config.toml
n_layer = 9
activation = "reglu"
router_score = "softmax"
router_z_loss = 0.0001
init_std_router = 0.0323
norm_eps = 1e-05
lr = 0.0083
beta1 = 0.95
batch_tokens = 131072
Below are experts of layer 4 (counted from 0) of a mixture-of-experts language model. Rows are named router (the router's row for the expert), gate (a neuron's input weights, with its number), up (a neuron's input weights, with its number) and show model dimensions 160-191. Each number is 128 + 32 x the weight over its row's rms, rounded and kept within 0 to 255.
Before each expert's rows: "comes after" lists some tokens at least twice as common just before its tokens as in all text. This comes from a sample of Wikipedia text that the model never trained on. Tokens count by the router's weight.

# expert 10
comes after: " a", " of", " the", " with", " in", " for"
router [131  18 134 153 153 168 149 125 133 123  97 162 138 198 118 104 139 193  98 135  97 144 106 140 110 147 132 161 124 146 142  91]
gate0 [144 143 153 134 175  96 114 112 106 142 137 150 134 159 115 146 134 153 142  95 113 130 162 141 155 147 137  80 130 137 186 133]
up0 [161 206 137 137 124 139 119 135 173  79 149 198 118 168  93 120 127  86 113 129 119 178 126 118 127 146 139 138 128 102  91 143]
gate1 [120 152 134 159  95 241 127 158 156  76 168 159 152 149 103 112  92  93 144 145 134 128 135 166  76 129 123 168 148 121  68 174]
up1 [141 122 140 129 130  64 142 121  72 179  92 147 134 136 160  97 101 137  86 108 127 140 147  54 115 112 130 105  84 166 207 148]
gate2 [125 135 158  99 120 185 109 130 143  84 143 153 116 145 122 103 160 153  82  86  56  62 140 200 145 136 193 129 121 124 158  84]
up2 [130 118 123 166  45 150 114 141 142 132 135 114 122 121 125 201 176  98 165 161 149 145  99  94 108 101  97  94 109  44  97 158]
gate3 [126 117  68 109 177 119 137  31  94 135 150 162 141  81 148 126 124 171 146  99  73 149 153 133 136 117 127 176 143  96 127  63]
up3 [180 122 111 150 139 112 141 156  74 145 188  80 127 112 100  87 136 123  83 135 145 100  91 141  93 152 139 155 130  85 113  98]
gate4 [139 109 114 144  90 120 141 133 169 124  61 197 104 186 134 141 114 120 105 166 117 152 175 190 138 136 161 164 116 149 170 108]
up4 [135 121  95 136 131 107  93 150 157 101 134 119  97 149  54  89 131 116 134 163 174 139 159 170 130 114 140  88 197  91 175 132]
gate5 [121  83 143 145  88  83  94  82 150  95 106 137 134 138 151 115 102 119 105  97 177 152 137 104 170 154  53  69 154 162 129 162]
up5 [159 127 110 185 166  65 120 148 136  99 161 100 153  70  85  83 100 142 134 119  56 125 118 115 128 158  34 144 127 115 155 139]
gate6 [112 155 148 100 141 125 137  94 165  90  92 114 105  98  92 115 129 173 137 116 193 166 166 147 119 112  97 143 131 164 178 115]
up6 [132 154 104 161 115 123 146 137 178 140  94 174 113 178 132 129 111 106 117 147 165  97 122 100  86 136 105 156 166 188  99  79]
gate7 [ 86 135 156 151 151 138 151 150  73 112 135 186 201 120  86 109 125 113 156 124 110 117 136 147 127 133 129 140  67 148 178 186]
up7 [121 132 128 174 103 149 119 112 120 108  94 170 167 168  90  96 166 166 124 115 104 101 170 130  91 139 186 176  78 125 192  93]
gate8 [ 96  93 133  95 142 197 136 174 166 181 145 111 159 170 159 130 118 141 140 127 157 150 133 188 141  96 160 166 109  61  94 198]
up8 [160 141 129 136  81 108 160 113 120  68 145 162 124  95  92 134 125 158 143 142 118 169 147  80 138 134 114  72 153 191 191  55]
gate9 [123 182  91 157 167 132  83 145 164 131 113 148 130 171  73 141 155 190 133 132 103 123 104 146 104 164 126 211 121 133 124 138]
up9 [ 99  93 112  99 116  82  90 148 152 161  96 114  94 141 143 160 145  89 128 165  79 121 111  90 139 167 108  85 143 133 136 199]
gate10 [134 142 133 165 121  87 101 149 132 123 121  98 169 137 112  90 141 132 171 137  84 132 125 132 101  94 138 138 104 151 148  73]
up10 [127 175 157 206 124  42 122 122 180 191 120 117 100 125 167 104  85 147 136 111 181 134 133 115 178 127 127 114 149 122 146 120]
gate11 [183 125 123 113 134 134 147 130 123 169 152 161 118 108 116 143 137 137 161 115  85  79 126 139 123  74 102  73 122 153 206 124]
up11 [126 154 119 143 176  96 149  98 165 137 113 126 110  88 112 139 166 110  42  87 146 135 119 147 117 101 118  81 162 125 124 143]
gate12 [135 105 115 211 160 118  70 127 130 184 111 126 168 154 115 163  85 135  93  97 130 118 146 104 137  81 122 127 115 121 118  67]
up12 [147  94 123  92 108 169 201 120 117  94  88  93 113  86  88 133 156  48 167  65 134 129 141 107 112 139 158  70 113 141  65 182]
gate13 [104 121 177 106 151 137 108 168 117 185 175 118 157 168 111 120 156 121 166 132 154 133 121 150 145 108 114 222 127 104 206 130]
up13 [157 161 139 108 122 107 120 134 135 150 119 157 183 135 153 110 160 104 123 163 204 165 152 109 176 120  98 140  77 153 146 121]
gate14 [ 73 134 117 146 134 132 157 109 111 109 204 150 133  97 159 149 154 159 172 124 108 143 132 158 107 151 161 136 109 187 133  82]
up14 [142 139 139 169  81 103 137 130 119 101 148  62 144 137 137 145 160 133 132 208  92 125 142 128 135 128 185 173 129 141 139 137]
gate15 [141  85 108 118 150 152 176  96 117 102 107 163 110 202 185 146  87 122 129 115  85  83 140 131 167 109 167 159 170 104 130 110]
up15 [115 215 111 125 135 105  87 114 131 164 167 149  97 188 139 155 123  87 144 135 175 154 150 104 139 110 127  86 112 139  89 133]
gate16 [103 125 119 169 130 146 144 115 198 105 193 127 176  69 163 145 135 105 173 100 105 165 144 114 135 177  88 185 100 100 141  90]
up16 [170 141 122  86  82 100 126  85 131 180 147 206 109 169 148 109 100 118 157 132 158 128 155 108 109 123 138 148 108 158 143 231]
gate17 [135  98 140 126 110 155 115 126 146  91 137 146 115 118 109 168 189 188 147 187 174 102 151 134 142 193 108  76 128 142 127 104]
up17 [182 104 130 141 119 162 151 195 152 109 119 147  89 172 127 126 191 158 119 151 136 146 156 137  91 128  92 125 137 146 118 175]
gate18 [ 85  77 129 123 115 106 127 127 142 115 121 137 128  93 147 132 199 144  58 224 142 145 134 123 149 183 138 130 190 103 157  96]
up18 [ 83 103 102 156 160 149 101 128 146  79  69 106 126 142 143  97 148 159  92 134 118 109 117 100 112 141  91 153 130 152  59  99]
gate19 [ 73 155  74  97 110 137 110 159 145  95 188 143 142 180 137 125 146 162 155 154 126 110 122 133 131 181 137 103 113 145 108 146]
up19 [171 125 141 109 113 182 207 163 149 177 125 116 108 154 139 117 168 177 126 155 117 115 153  89 175 123 137 136 119 163  68 117]
gate20 [118  89 116 132 129 135 128 157 103 132  76 105 103 171 130 139 160 143 141 100 117 135 144  99  78 102 117 142 119 171  68 110]
up20 [ 96 128 113 142  96 164 104 136 103 132 100 152  83 143 200 110 110  92 192 160 135 152 169 145  97 103 120 155 100 156  96  90]
gate21 [ 92 137 198 134 123  65 103  63 144 169 131 147 115 114 105 181 155 154 140 126 136 166  98 135 107 174 169 136 103 154 146 155]
up21 [143 144 135 169 114 118 137 127 174 109 140 121 192 174 119 133 137 109 181 181 175 121 167  75 132  48 118  99  82 135 118 158]
gate22 [ 86 118 108 129 166 116 156 186 134 133 113 129 132 136  96 128 130 163 154 109  80 120  98 137 121 119 147 145 128 114 139 199]
up22 [158 137 139 108 114 144 166 137 155  97  84 200 113 158 164  94 125 145 123 108 243 172 133 149 149 116 134  95 166 114 185 189]
gate23 [110 114 111 154 124 117 112 100  73 160 173 142  94 122  53  80 165 163 106 166 102 165 125  87  75  97 140 138 135 107 167  78]
up23 [140 138 139 120 124 176 130 153 142 137  94 128 161 148 143 212 154  49 160  89 117  94  93 129 184 148 151  68 121 147  90 125]
gate24 [146 114 156  88 149 127 102 168 135 124 100 143 192 152 136 105 138 162 119 136 168 166 121 103 105  59 122 118 128 107 141 122]
up24 [ 99  58 138 121  91 105 121 107  93 104 100 123 163  82 123 138 109 161 104  83 157 153  94 122  86  82  76 160 142 158 153 121]
gate25 [155 123 161 135 105 136 127 110 185 162 117 153 129 147 132 140 137 178 145 117  99 117 113  86 128 143 189 122  98  99  99  54]
up25 [175 101 144 158 149 153  66 155 175 142 139 143 143 107 115 135 107 114 150 166 116 143  65 159 114  94 161 150  44 132 120 171]
gate26 [157 149 113 145 135  89 116 147 115 149 103 149 131 131 146  86 144 182 130 107 173 116 152 146 124  95 133  97  93  61 142 119]
up26 [181 159  92 140 110 143 114 112  97 162  97 132 164 139 188 146 140 131 160 154 118 116 193  99 217 184 126 146 123  81 131 136]
gate27 [160  91 109 124 106 203  99 152 141 164 159 219  91 129 135 153 137 106 119  98  85 175 137 121 108 116 152 181  87 209 100 129]
up27 [127 116  77  89 120  99 144 139  81 191 141 106 156 229 169 116 131 128 161 113 118 158 101  87  87 133 134 124 122 118  99  61]
gate28 [103 154 121 147 133  93 132 131 117  82 123 157 141 136 127 125 201 138 143  56 119 118  90 172 127 143 145 160  87 127 185 121]
up28 [111  77 177 116 126 151 177 118 146 165 175  76 119 168  92  82 128 156 167 111 109  76 152 117 187 126 169  92 143 172 104  98]
gate29 [175  93 155  75 190 132 155 132 163 111  91 113  93 149  99 151 157 133 129 147 103 117 118 150  97 141 186 106 152 105 147 120]
up29 [132 120 148 102 114 128 161 170 147  73 163  97  89 161 133 193 133 183 130 163 121 183 100 155 102 150 197 122 133 191 161 136]
gate30 [ 80 148 132  99  66 139 179 117 128 116 131 166 163  82 122  91 167 154 132  79 128  92 111 118  86 191 117 100 161 158 145  98]
up30 [121 118 134 139 122 125 110 156 138 154 118 152 160 161 111 101 169 204  70 199 100  90 161  85 219 168  89 190  95  77 169 145]
gate31 [143 140 158  72 169 126 105  98 157 140 176  91 108 144 151 129 104 159 102 112 124 170  81 154  89 112 103 131 151 150 137 113]
up31 [110 160  87  94 193 124 160 191 142 148 146 168 141 158 119 114 122 145 128 102 147 174 139 137 107  77 116 130  91 131 140 147]
gate32 [103 119 136 157 144 125 161 161 127 146 133 110 119 131  85 158 106 133 131 105 172 127 127 121 150 124 161 175  96 131 175  97]
up32 [ 77 173 149  99 110 124 103 118 142 121 118 111 129 115  93 119 120 147 149 143  78 130 148 129 105 122 163  87 191 173 165 122]
gate33 [133 131 166 181 183 106  90 115 114  62 124 100 111 152  82 101 159 163 193 159 124 147 149 167 178  87 119 107 158 139 119  88]
up33 [122 144 139 153  65  57 162 165 145 115 159 163 107 126 130 116 119 172  46 158  71 195 122 133 129 142 154 169 123  74 143  96]
gate34 [190 150 131 105 139 124  99  93 141  88 145 125  86 213 116 134 139  82 123  77 179  86 140  99 144  84 142 129 138 149 149 140]
up34 [147 144 122 158 116 162 103 154 129 113 135 109  74  99 168 158 100  90 138 143 165  94  72  92 123 150 101 148 140 116 110  84]
gate35 [103 109 169 133 138 143 104  80  99 182 116 154 153 137 171  93 146 127 143  34  91  79 139  54  53 142 127 107 140 127 112 145]
up35 [113 151  58  68 116 162 155 114 128 160  80 127 107 143 116 119 119 122  91  59 207 162 133 180 195 105 137 134 123 129 180  75]
gate36 [132  79  74 184 152 122 110 139 108  57 124 168 124 164 210 103 107 115 119  90 123 141 102 128 113 128 147 132 100 108 104 138]
up36 [121 160 125 114 123 163 140 135 152 157 166 153 143 111 110 144 144 168 173 113  90 103 190 160  91 125 117 159 109  72  88 164]
gate37 [109 123 117 172 160 147 172 146 105 181  97 147 143 198 150 149  67 133  76  56 112  60  98 179  99 138 134 151 158 160 145  92]
up37 [141  95 125 120 115  63 104 115 183  56 112 101 118  66 113  97 171 143 144 191 104 184 156 136 167 135  85 108 110 124  96 146]
gate38 [ 73 139 117 131 133 145 157 160 104 156 111 178 152 153 160 148 174 176 178 109 103 136 142 126 128  97 164  93 143 159  80 145]
up38 [215 145 114 117  97 184 146 124 150 108  89  61 105  70 147 115 151  88 123 146 159 141 115 132 138 116 119 128 148 114 167 124]
gate39 [112 181 107 172 193 129 127 175 165 156 107 113 102 160 116 174 157 127 147 144 126 140 127 158 138 108 178 140 158 102 150 185]
up39 [128  86 150 108 129 103 103 119 141 112 120 125 146 135 137  98  96 117 132  67 141 121 179 114 169 102  98 113 163 149 131  95]
gate40 [141 110 140 112 128  84 112  70 175 118 109  84  97 184  85 111 111 185 118 115 144 100 106 147 168 128 125 133 105 136 200  37]
up40 [108 186 122 142 128 117 102 160 118 118  99 116  98 104 153 164 201  89 133 124 130 149 128 118  90 136 159 107 183 157 148 157]
gate41 [185 121 146 138 178 194 139  63 104 134  97  72 101 139 125 107 131 174  89 132 141 139 107 114 139 185 119 129 132 121 107 161]
up41 [ 96 106 133 150 175  53 151 175 155  80 143 127 100 108 137 106 140 114 202 144  63 173 144 118 148  89 160 137  95 154 101 169]
gate42 [120  84 165 183 160 151 147 149 134 129  86 164 119 112 126  56 141 171 123 111 139 124 136 145  85  99 139 149  91 158 102 147]
up42 [ 88 154 119 136 108 139 130 128 183 103 165 117 124 122 113 132 147  96  87 126  89  98 164 141 140  89  79  85 144 168 137 113]
gate43 [145 108 136 228 161 156 116  90 138  81  80 143 117  55  73 113 132 170 102 127 132 112 140 172  49 198 191 149 110 121 159 142]
up43 [113 149 108  97 124 136 140 195 131 146 160 131 138 109 100 128 121  65 142 107  95  84 129 138 180  83 108  96 105 131 143 107]
gate44 [167 102  70 190 124 144 108 137 186 151 164 100 115  88 103 122 121 164 103 101 107 183  57 163 100  81 120 127  84 145 123 159]
up44 [185 110 106 164 131  64  97 171 140 150  97  90 139 106 125 135  76 171 103 138 101 107 128 128 133 125 146 102 163 156  88 160]
gate45 [121 154 153 112 140 151 166 164 144 166 156 136 128 135 186  48  83 154 151 106 145 109 169 138 161 170 191 200  86 108 141 111]
up45 [ 57 101 120 160 127 145 144 181 123 123 141 182 164 133 181 172  92 142 197 140 126 186 119 143 159 146 122 161 151  93 174 146]
gate46 [124 107 102 156 118 153 137 170 147 143 138 195 117 146 141  80 181 142 140 115 166 171  90 182 144 104 135  66 121 124 118 113]
up46 [ 99 101 108  89 108  96 169 140 118 135 117  42 129 133 179 123  71 159 115  90 110  96 118  99 103 109 136 126 149  89 180  54]
gate47 [120 167 151  83 187 165 191 153 132  90 103 132  84 108 116 167 166 182 183 163 125 102 106 160 156 174 214 186 173 174 125 140]
up47 [128 149 124 131 133 144 114 101 123 108 173 160 114 146 130 184 155 191 144 150 121 144 141  84 140 180 226 136  97 160 105 101]
gate48 [139  85 117 150  96 144 116 146 163 119 178 167 157 155 180 109 125 102 171 132 141 120 137 152 125 166 129 114  91 126 190 157]
up48 [102 170 145 140 175 139 120 116 126 137 177 166 126 152 140 148 106 151 108 134 113  86 113  95  96 102 164 177  66 183 157 118]
gate49 [134 120 113 168 118 118 130 122 131 152 100 117 132 125 135 121 158 167 129  66 130 188 162 158 140 157 149 160  78 133 142  81]
up49 [128 128 156  89 113 105 115 119 120  98 113 163 169 246 179 197 194 166  55 130 155 155 113 114 139 180 122 107 108 152  81 123]
gate50 [ 73 128  74  88 149 126 153 112 152 112  98  89 116 115 114  91  76 127 138 113 117  99 131 129 129 111 132  86  97 125 122  78]
up50 [154  90 180 115 183 131  92 145 111  81 114 140 128 108 191 107 170 116  97 163 131 162 107 145 120 131 136  95 164  91 124 187]
gate51 [120 120  84 159 108  87  88 116 153 116 108 110 126 194 100 132  76 131 150 141 125 197 112 116 110  85 173 123 102 138 145 131]
up51 [165 138 116  87 173 114 165 149 145 128 121  83 151 124 155 118 161  54 121 155 106 108 199  91 175 149 126 117 116 170  96 161]
gate52 [152  48  90 190  99 109 100  98 108 125 153 160 142 129 159 104  65 147  71 136 167 178 212 104 162 161 143  84 162  98 132 143]
up52 [ 83  44 121 160 106 102 155 154 104 134 133 123 129 133 103 117 116 165 157 140 126 162 142 124 148  70 153 143 142 135 161  99]
gate53 [ 66  85 164 160 172  67 185 141 115 127 135 174 173 157 108  74 167 151  98 136 172 126 152 153 114 165  98 195 140 182 115 175]
up53 [170 164 106  97 140 164 126 186 157 166 142 127 136 130 191  80  89 177 129 103 128  70  92 164 163 154 120 123  91  92 119 164]
gate54 [ 99 163 114 102 130 157 155 114 181 122 100 123 176 163 116  23 144 130 130 122 107 126 157 142 167 116 168 200 108 138  87 126]
up54 [ 85 123 146 188 169  67  88 111 117  85  96  70  93 121 105  75 133  94 138  69 151 125 102  98 138 137  47 101 121 119  94  81]
gate55 [166 127  97 129 155 112 125 142 161 100 115 178 163  85 189 149 154 118 132 111  98 165 112 132 127 143 145 141  81 115 141  54]
up55 [ 86 166 109 148  99 115 109  70 138  78 132 126 140  71 113 185 216  93 155 148  59 155 105 115 169 115 129 189 174 102 127 173]
gate56 [173  88  98 110 166 150 101 175 141  78 124 125 138 158 109 113  87  97 135 112 101 114  39  91 131 161 108 122 113 155 172  59]
up56 [161 160  85  48  98 164 102 101 134 117 107 159 140  88 136 100 137 143 135 102 166 116 125 134 145 107 135 111 175 160 139 127]
gate57 [122  65 134 145 112 105  99 160 154  90 138 140 101 158 151  88 104 126 111 182  82 104 117 134 160 129 126  94 151 106 161 108]
up57 [147 166 127 152 136 169 106 125 129 121 122 116 143  95 133 105 100 105 112 128 106 118 144 150 123 129 108 109 140 122 168 203]
gate58 [ 81  86 197 144 139 156 155 132  87 148 156 113 130 158 128  95  79 110  98  96 163 114 113 168 148 212 123 141 180 141 147 114]
up58 [113 148 165 120 122 150 152 131 131 150  86 145  95 140 142 113 117 121  72  65 118 158  77 202 134 159 150  87 153 138 131 110]
gate59 [128 151 120 152 119 144 100 128  89 115  92 130  85 152 125 155 102 182 159 159 124 165 178 143 106 125 136 165 110 115 121  86]
up59 [117 144  99 146 104 104 148 112 209 116 163 162 128 198  98 154  89 118 106 124 158 138 198 157 133 155 102 136 178 121 147 136]
gate60 [114 128 142 155 142 126  96 170 141  77 119 134  64 112 117 139 108 165 124 110  86 142 202 153 130 105 103  87 129 145 119 146]
up60 [138 110 170 121 133  71 110 114 126 190 130 132 164  71 127  82 164  68 128 126 151 144  80 147 138 169 132 117 170 114 103 138]
gate61 [119 140 171 162  95 137 113 123 110 127 179 101 101 117 124 100  64 104 132 145 144 156 140 192 113 143 105 122 135 103 129  69]
up61 [142 150 111 112 185 123 105 115 125 148  91  63 210 167 122 144 170 140 140 101 138 119 113 134 150  63  68 141 159 146 114 108]
gate62 [ 36 125 206 103 130 158 115 172 119 202 108 110 161 145 125 145 183 214 148 150 129 159 130 150 158 150 114 127 163 167  58 111]
up62 [158  95 181 104 116  80 155 118 128 176 125 114 185 155 190 134 195 151 116 122 127 143 161 136 116 181 131 125 142 140  93 138]
gate63 [157 103 104 131 158 141  60 180  93 129 103 173 134  92  75 139 140 135 128  69  79 143 101 140 129 121 102 145 101  66 106 139]
up63 [142 136 109 128 139 105 111 135 100 166 101 158 105  96 101 121 133 117 133  95  80 116 125 132  72 122 121 123 126  65 131 171]
gate64 [151 105 130 135 172 180 121 147 138  41 184  71  67 174 125 113 108 165 116  77 117 168 150 127 152 110  97 152 133 143  94 103]
up64 [116  94  94 124 156 113  97 164 166 183  80 139 171 146 188 132 132 107 152 114 151 130 124 172 123 147 134  56 148 146 121 109]
gate65 [121  95 182 134 166 131 147  87 186 116 128 124 176 112 182 112 140 193  90  86 117 139 115 121  97 127 130 137 101 117 134  80]
up65 [118 128 104 171 147 144 121 179 174 118  82 143 108 109 104 163 132 109 146 170 126 121 185 127 119 156 138 108 121 222 124 121]
gate66 [126 157 190 134  89 169 109 145  67 125 115  92 192 103 205 168 131 117  84 112  97 166 115 131  72 214 162 115 132 145 115 150]
up66 [107 196 115 133 141 153 122 138  40 138 152  98 146  98 177 132 151  88 105 143 118 150  60 139  96 161 174 145 130 143 105 182]
gate67 [117 121  69  69 176 140 113 103 119 108 184 117 110 120 199  88 118 159 119  77 116 114 144 163 145 128 153 175  75 115 131 131]
up67 [129 108 110 102 107 189 128 159 143 134 186 156 121 111 124 134  83  88 106  66 170 121  69 166 154 139 117 143 136 113  77 123]
gate68 [110 135 163 147  50 130  85 104 109 129 137 111 119 168  68 114 151  94 106 122  78 171 118 151 154 115 200 192 112 116  97 144]
up68 [113 152 163  75 163 125  94 152 112 149  75 135 138  85  90 132  85 144 154  97 161  58 129 148 136 117  61 106  99 120 104 119]
gate69 [ 85  47 106 115  63 146 112 108 102 147 138  85 122 150 126 153 111 157  99 107 171 174 110 110  93 140 140  92  97 130  60  79]
up69 [154 202 132 139 107 108 163 182 122 145 161 132 107  71 153 147 106 121 154 125 100  83 104  88 149 185 169 132 148 109 173 140]
gate70 [ 59  87 101 129 116 121 100 133 165 140 131 165  83 162  90 100  84 149 133 151 123 169 151 190 118 138 142 147 132 119 104 130]
up70 [ 92 106 167 113 130 157 147 204 107  97 108 149 106 124 152  71 122 118 105 138  80 103 124 171  89  96 151 129 165 180 132  64]
gate71 [173  97 123 101 104 123 129 125 154  97 161  84  76 103 156 119 122 133 120 100 120 114 137  81 203 100 110  89 113 148  71  79]
up71 [144 120 139 174 118 103 116 168 130 144 151 159 103 143 121 116 114 148 120 169 175  85 149 138 169 122 179 134 151 131 100  84]
gate72 [ 97 102 154 149 119 112 170 115 148 181 126 109 130 144 138 117 126 141 193 138 107 121 134 108 148 146 107 138  92 141 106 146]
up72 [115 126 135 165 108 149 118 137 177 100 139 117 171 101 139 128 146 116  51 124 124 226 141 106 118 188 142  94 127  50 116  99]
gate73 [154 100 120 157 121 116 145 183  89 107 150 129 154 103 140 107 101 158 113 189 124 126 173 112 140 180  98 150 128 118 156 168]
up73 [ 85 134 127 115 148  41  92 136 163 118 114 127 121 181 130 101 107 138 125 158 228 165 133 109 159 110  99 106 169 144 155 147]
gate74 [137 131 139  89 140 130 125 161 149  72 136 125 139  92 126  88 146 112 107 114 131 188 117  97 123 106 123 120 110 134  71  82]
up74 [113 178 107  85 127 142 166 109 117 173 104 174  93 151 169 160  94 141 100  74 151 114 135 121 129 127 149 136 194  82 195 119]
gate75 [114  88 102 144 145  70  79 135 125  83 180 132  36 143  78  54 111 204 129 141 110 153 143  76 206 142 152 161 159 130 116 138]
up75 [ 87 156  90 135 157 171 123 175 142  28 122  93 118 127  98 130 112 176  91 104 109 155 151 128 179 145 147 183  80 193  57 125]
gate76 [155 145 123 141 142 100 158 134  99 138 131 122 167 122  81 108 169 120 129 106 136 130 100  93 115  94 194  87 113 160 112  72]
up76 [ 70 117  82 116  74 169  92  99 145 174 159 121 132 157 176 162 135 118 120 170 136 151 113 105  86 142  79 167 190 176 143 183]
gate77 [156 196  87 155 111  72 155 113  97  73  88 158  99 127 116 174 115 136  95 122 109 174 141 146 126  97  51 187  66 128 120 116]
up77 [115 153 103  87 132 137  94 166  89 135 150 137  81  92 157 153  90 150 155 222  88 158 125  74 131  90 146 167 186  99 155 147]
gate78 [ 98  99 124 138 118 131 165 127 131 179 117 133 122  99 123 113 113 126 138 178 111 193 113 145 174  96 140  90 129  96  88  98]
up78 [157 143  84 171 127 115 108  89 111 175 103  90  82 118 150 147 107 143 117 129 169 134 128 169 115 143  51 136  74  94 172 151]
gate79 [175 102 123 204 191 133  90 121 173 189 140  90 133 146 118  89 132 108 149 118  64  98  79 168 137 177 176 140  90 137 148 133]
up79 [130 140 130 171  64 102 154  94 158 133 124 134 147 153 136 132 155  98 194 110  74 121  80 125 156 125  78 173 175 122 142  91]
gate80 [177 159  82  87 178 175 128  70 139 142 130 132 179 148  77  90 159 164 127  87 121 144 127 126 144 129  83 229 155 106 164 111]
up80 [146 171  79  78 110 128  83 142 149 137  74 147 115 180 136 134 108 161 171  86 172 126 114 122 112 185 141 111 154  89 108 100]
gate81 [171  79 128 111  85 136 135 147 180 115  55 157 121 152 140 145 192 166 130 147 141 126 161 152  84 124 190 162  86 135 115 126]
up81 [105 146 156  93 109 182 139 138 137 175 147 161  80 178 143 140 119 110 128  74 105  73 134 122 127 105 107 116  84 172 125 179]
gate82 [138 129 137 111 130 147 163 100 100 118 166 123  83 127 142 158 142 207  94 117 157  91 178  53 114 138 107 122 164 133 163 154]
up82 [126 106 131 147 140 171 102 112 117 177 114 121 119 137  98 132 169 138 115 146 114 163 118 108 153 123 187  99 142 117 170 141]
gate83 [120 140 180  69 187  80 179 130 133  69 156 114 159 187 178 100  86 150 114 119 158 149 108 194 113 153 154  98  90 102  86 184]
up83 [184 166 109 162 103 138 120 126 144  85 170 132  88 137 110 198  96  77 148 126 157  91 122 121 142 193 132 115 135 137 128 142]
gate84 [108 115 122 103 207 106 127 135 179 212 110 169 165 127 150  99 128 170 172 103  85 133 160 146 178 102 126 122 108 150  99 167]
up84 [139 144 132 170 110 105  98 135 157 143 112 123 112 100  69 127 118 125 199 180 106 165 107  89 117 105 179 130 110 140 120  99]
gate85 [118  89 129 110 157 104 168 132  90 218 162 171 163 152 117  63  76 134 141  66 117  52  99 110  94 139 133 121  64 100 127 143]
up85 [108 127 119 147 105  81  80 172 121  93 168 128 159 176  88 101  88 116 104 147 133  87 133 132  36 140 114  91 172 153 157 188]
gate86 [177 176 117 110 121 165  95 123 146 119 117 216  95 107  94 153 166 150 106 189 104 147 133 103 197 151 101 182 119 144 137 158]
up86 [118 153 103 110 134 134 131 109  90 111 196 151 130 202 128 133 142 133 108 125 143 135 169 117  93 137 174 103 155 111 103 127]
gate87 [110 132 137  78 140 136 136  95 141 130 104 160 122 165 119  93 174 124  95 121  83 132 119 144  67 149 125 121 138 112 141 141]
up87 [122 147 113 102 131 107 115 103 134 119 104 168 147 148 153 130 136 143 131 118 151  93 147 118 127  91  96 113 127 159 143 142]
gate88 [131 131 103 163 191 152 135  92 128 141 147 142  98  88  84 140 141 150 129 153 137 151 108 144  94  96 105 114 106 122 141 114]
up88 [115 157 147 181 115 106 150 131  82 167 138 141 184  86 158  83 107 168 179 108 117 172  98 151 161  76 164 128 126  83 115 107]
gate89 [ 88 133  87  89 105  94 146 147 138 106  78 157 133 142 157 134  98  84 136 165 156 102  91 111  79 127  96 114 136 149 118  91]
up89 [172 210 168  70  80 109 118 110 137 167 156 113 160 122 111 109 126 123 120 105  83 106 156 142 178 110 132 131 124  72 147 111]
gate90 [ 91 121  58 108 191 137 111 155 118 149 115 162 144 107 103 141 180 168 168 113 148  69 168 115 146 119  92 159  81 118  90 172]
up90 [167 126 129 218  77  64 111 116  97 132 171  76 139 167 115 107 121 106 170 106 121 113  92 134  68  94 104  87 121 124  94 134]
gate91 [105 146 135 110 134 138 141 131 111 183  74 133 112 160 142 148 134 137 107 149  83  98 158 188 129 150 167 159 125 100 194 175]
up91 [ 63 133 218 140 164 134 151 162 162  91 157 100 139 137 195 175 141  95 166 145 139 124 119 125 153 179 118 154 172 127 200 121]
gate92 [133 146 147 158 162  99 139  83 172 146  86 134 114 107 136 122 125 140  87  86  77 130 138 113 114 111 177 144 112 186 102 131]
up92 [ 97  97  93 173 156 109 117 126 107 124 110 120  92 152 136 137 132 121 131 193  43 188 132 109 170  96 156 163 112 141 155 166]
gate93 [150 115  99 116 116 115 152 157 131 149 140 143 124 124 103 129 153 125 175 140  83 118 148 173 115 127 154 178 139 105  91 136]
up93 [153 158 160  66 183 107 148 127 166 154 103 145  98 196 114 135 121 125 112  93 145 119  99 150  98 196 119 104 115 172 124 156]
gate94 [161  87  75 157 110 185 146 116 109 110 139 122 156 133 143 122 175 152 168  90 125  97 150 146  61 106 125 149  80 161 118 141]
up94 [ 71 117 118  50 146 114  68 113 107 133 108  75 131 135 136  59 117  97  79  75 106 160 149 128 127 162 196 138 101 144 137 162]
gate95 [145 102 137 122  78  85 113 173 136 108  99 199 108 118 116  72 128 129 209  77 102 107 111 141 149 107  93 115 130 133  97 192]
up95 [149 182 105 127 146 146 124 121 146  67  80 113 151 143 175 147 138 131 118 105 123 103 133 122 132  79  88 132  86 155 154 125]